{
  "n_experts": 12,
  "routed_scale": 1.0,
  "vocab_size": 32768,
  "norm_eps": 1e-06,
  "optimizer": "adam_variant",
  "beta2": 0.99,
  "max_grad_norm": 0.5,
  "max_seq_len": 512,
  "max_steps": 4937,
  "dataset": "wikipedia_en"
}
Below are experts of layer 6 (counted from 0) of a mixture-of-experts language model. Rows are named router (the router's row for the expert), gate (a neuron's input weights, with its number), up (a neuron's input weights, with its number), down (a neuron's output weights, with its number) and show model dimensions 0-255. Each number is 128 + 24 x the weight over its row's rms, rounded and kept within 0 to 255. Numbers have three digits each.
Before each expert's rows: "raises" lists some tokens whose logits its average output raises strongly, later layers aside. This comes from a sample of Wikipedia text that the model never trained on.

# expert 10
raises: "\n", "-", " and", " to", " in"
router:169150118129102123153140128146139154110123162133173110138148125097126119163126133159159136128177130122113130098142134128141114086137126095094128101138150087127138141148153090122080139089181155117145154104153114148144145138093142116087106106119132123119108088106125107119108109153109123115118153137149146131133111130121134126112114180092120139160147156113092150167099133104132165113101131090154155205155103140140115107126134125141117162143130133121111157155083117163106147140089127142120105106105144104089098145135117114127132142126173140160142128117168174163072143130132139121139179118100123054152171158113158103084095147141111118112134123109114179128148134148094130142147119128107173082181118124149139177160127134127097112174130140162152128112121124175124148099110138
gate8:090157097104118114161138077137070171161141118133135132129129138098132117140132118116140092135166158145110093134136157132115152122153161131149153139125075105128160117126163156112089140117093163066140129100130124128146125091139118122165137163147158138114112150128135112102169149116122129150103071111149136137103164129116120095122126093108155138141124118122175078094123140141133127127104142120163126094129150129067152151154124110126146108104164132129104078151117120131103151140104086129090106133140151121156122171102132142142154109110085128110097132118128145145123191172079137148126147154076174140105125089126112128118137124108131128141175088118125129142138164148139104119102134104126114108125147139148082095147145087117152166163087136118104109125119116114182143149142075
up8:163112083152143118140135155090144145144092107153095161086188134129132109170138108179135160123156126118133127100143095137112135103143132133135141181127121090097134088142142151133158156096127117128136114137127128086161159119119125142168124151140119158125064143134124128127161143121093123127139122119140135157095125126151128171091186114113111093128103113078120083111105130128155107130143181159108148146143135092147142109077097160146118144156121160133125118115138143131146142186086189118156158123133144141111136140141091107108101126123150121093132142149111109146169164145174104156120118100163129133141094105146115138163182176104115142137148110153097105156111150119162140125122119159145088137113133104108164171157103130136117149124140133158148168137139154113145146150111157
down8:086113116123151149132154150111089131136155135149137103109148127116150119180163123148091120116154127127165096127123123099138123102134139146103139112146134120167126105098136140124137115117084180117109121111144154142104136157133105101138114182156168126113098174107134125111121103133027104136153099101097143151124140152125115112139134145133113113108137134127150150127149127113154138153105125127109112143132100142109109106138137135151125112147156142119116135121101110139130121085130165111171140170152123116118104130163102110166090128120167154119148099145133103111109095181140132121121098085124084116145138114172142150141149125125092135184118095117112121158151095158158161083125073133129082103121142098126088122110135147151134154101131140094104178107158076152195142188119114

# expert 5
raises: " |", "\n", ",", "-", " and", ";"
router:126119113137123126154076147140125098159153120069100153169103121121118136108133178128132141106159106156115180095136127111072104152110133108130148123113089155120106136112122153115143112161067092087093134112144122097145162158106128124146108118158131117108140138107085134191134153114160140109136138113048147108107120119116122119149087128113139113138105110141112145144146106199173095144119124132094146144114091142143122129142136147102103150136122164101077119078125144154158152179160107110125113091161124117117104092133153132111140126121114135155123090125079135098121103111167154102118117113151159126120124102119139117113119105121153157106144104131121120117157138187136136148101160116152159103133152106086128104149168146136092153127113158140148137130121140100125136154081108
gate2:115156115129113124158112136149112107102113103123094075081114137125155101113113127126146098158139139177123135124101141074144090145137110137118143078153111120122116114122131151132120110160114152103141134147086138119173126155111129101130096158142126115098117119117145136125173138136151073112121106137096103148126171137138163125145097077127114160195131130124135130127106130066102141135125086099113079136142145110143140151123125140161148184127160124167167135083129161087134166135155134111116139119163144161118096121134135090104111144157113111114136098106153154137125087090142131116097162120130158129182150078107130197111169172145112162129117129093127107117127108146134150121109093127140167166156100151135120106173116138113146156131098101168131106124117144154151112141121152
up2:123141140126150185125115143160132081139100109113101130138160125128149118106132143149134131129145133129134127134155158109134162139153141110115147133112097135132188147103125148147127114122129087143135124146143158127132118120123116110138079127116118100112118144166142109142079119154100146073116132154134161093120136126113137128136112103118159092140074152130099111138117105200143128116138108140134098115141137143145138103149139147129073137118071119065093106094126111106125128148151165125143154150168118118109113164152134148163139144156128140167122119141100121058122183172175153131127136125125142147145075136085100132118153157121125130141136140120137138089106140042189117136111083072190107138167103157111150108125111092150132127111155128129114106140102108136149132140137120
down2:112133144157154071113120101080137106120140116159137101125149151120134155121126080112151148144127142111141123128111141118133113050137150126172119137100100104152139122150109119125107138152100158161127120167098095119138105145113126181153123160166140118134123117117179128135108132161087111108126099144127132135120143131153170101189145171112133127128152183134108118125121130080136157137133129129091150122162160118112150131128118152084061118131164154108115119137135133106119146188121131126104120134119140149132168137108093111157133175119137152115104138124114172131172073098122150065108139131131141152116091161148086140155143146162147152124147150139115076116126108100149156146079092154124159100103157129108140102115106150123106120146117124120146109118151119106079079123113104

# expert 11
raises: "\n", " Notes", " ", "=="
router:130097115152116139084165112131136161140133139131131132121092095107121092106192169132132133123123125084111133141132153122096107127125124153139098098131112123138077107136085144152127146094087152132119141155099136143130150147110116133103118103113134111135142101124108158122159124120130104125185108125096124150096129134147123112118157149149103145089088120119098156137130132137132142079149131061144143099130081123074096180151113119114152098115147143140145135117121139098158189093140112125117179164147157108136089126134097117165071093124131099103094110130151090129136137145153100170141154202130109144111125112157141153086121161096109088140144164144142107143139123125118140127142118103163104109144083147138120127123111127150148140175165109140113134153117179133174087117137140
gate8:135135128162157116115117102126157070175119113141082135140155121110106072139127121130154105095121093152130066115155130144116117146095063163133107094158103098139153113161177108134127154113156131093148136097132119132153095142151130103139162165141149113151162102123120130141126086099147121143131110169089122089096136113100133110139159169138109070116140152141176133110138109138141121125129134142133111122177125081133159088119108150128122112134109139129145131134131119114139147142171107190143156127102100131128152152092161131133169189093166161161112155132115099138159139135146105100157156090107122100139128124115140144111105122119134126117172160120132136146119111142113126147103148145099134114169157126108120091143137124115174104094140087122122129101142070083107139137150146
up8:129127117135103110121163150121127098151161127132104134143146135103147106135116137116111127131131099150157118099131120139139128127174126103082123123105129101133156149123124152136121099126137153114096113116108164143090156154159162110132165118104075111096125133145141142136128177102149123154149089128113150104082103132114186120152114112082079128096155167098131112126162186144088130099116131132107131138145115115121135137088095179131152160134111115140106134126107122138144111132117124175111114177099127100130097104121100142140147137159183115103158129158130126129170125141160102057133140128137214155147149148114137113150147141144173132123186159120133157146115097080169098092127091143095152191148119100141158144116112117098140109133135164135133154104128105134117156105132134
down8:147138086133149154121134168149105131138138151142134141119134103134126157074125106124138142082158168138138128157094112161134126136124148131159145144172158129153128122159161149197133081115115146223117129122108134147161136140123157131146122125136113141121114134103144132079124125130142128115148155128152111163140126181155080159146165068132119120166115107158125133129124136113132124128086142130107155110151097135135136152090156112151081104175117142086133136114116161129122150177114121142132130112139136116119113148159109104129188151134166139091167142134108116174123143113121164109112088080087089099106132126080125136127118120103100148173121125149109144119105147170109136066119122110150120146075136156109117104108153157152086106144115130126131136114113172140148134126130146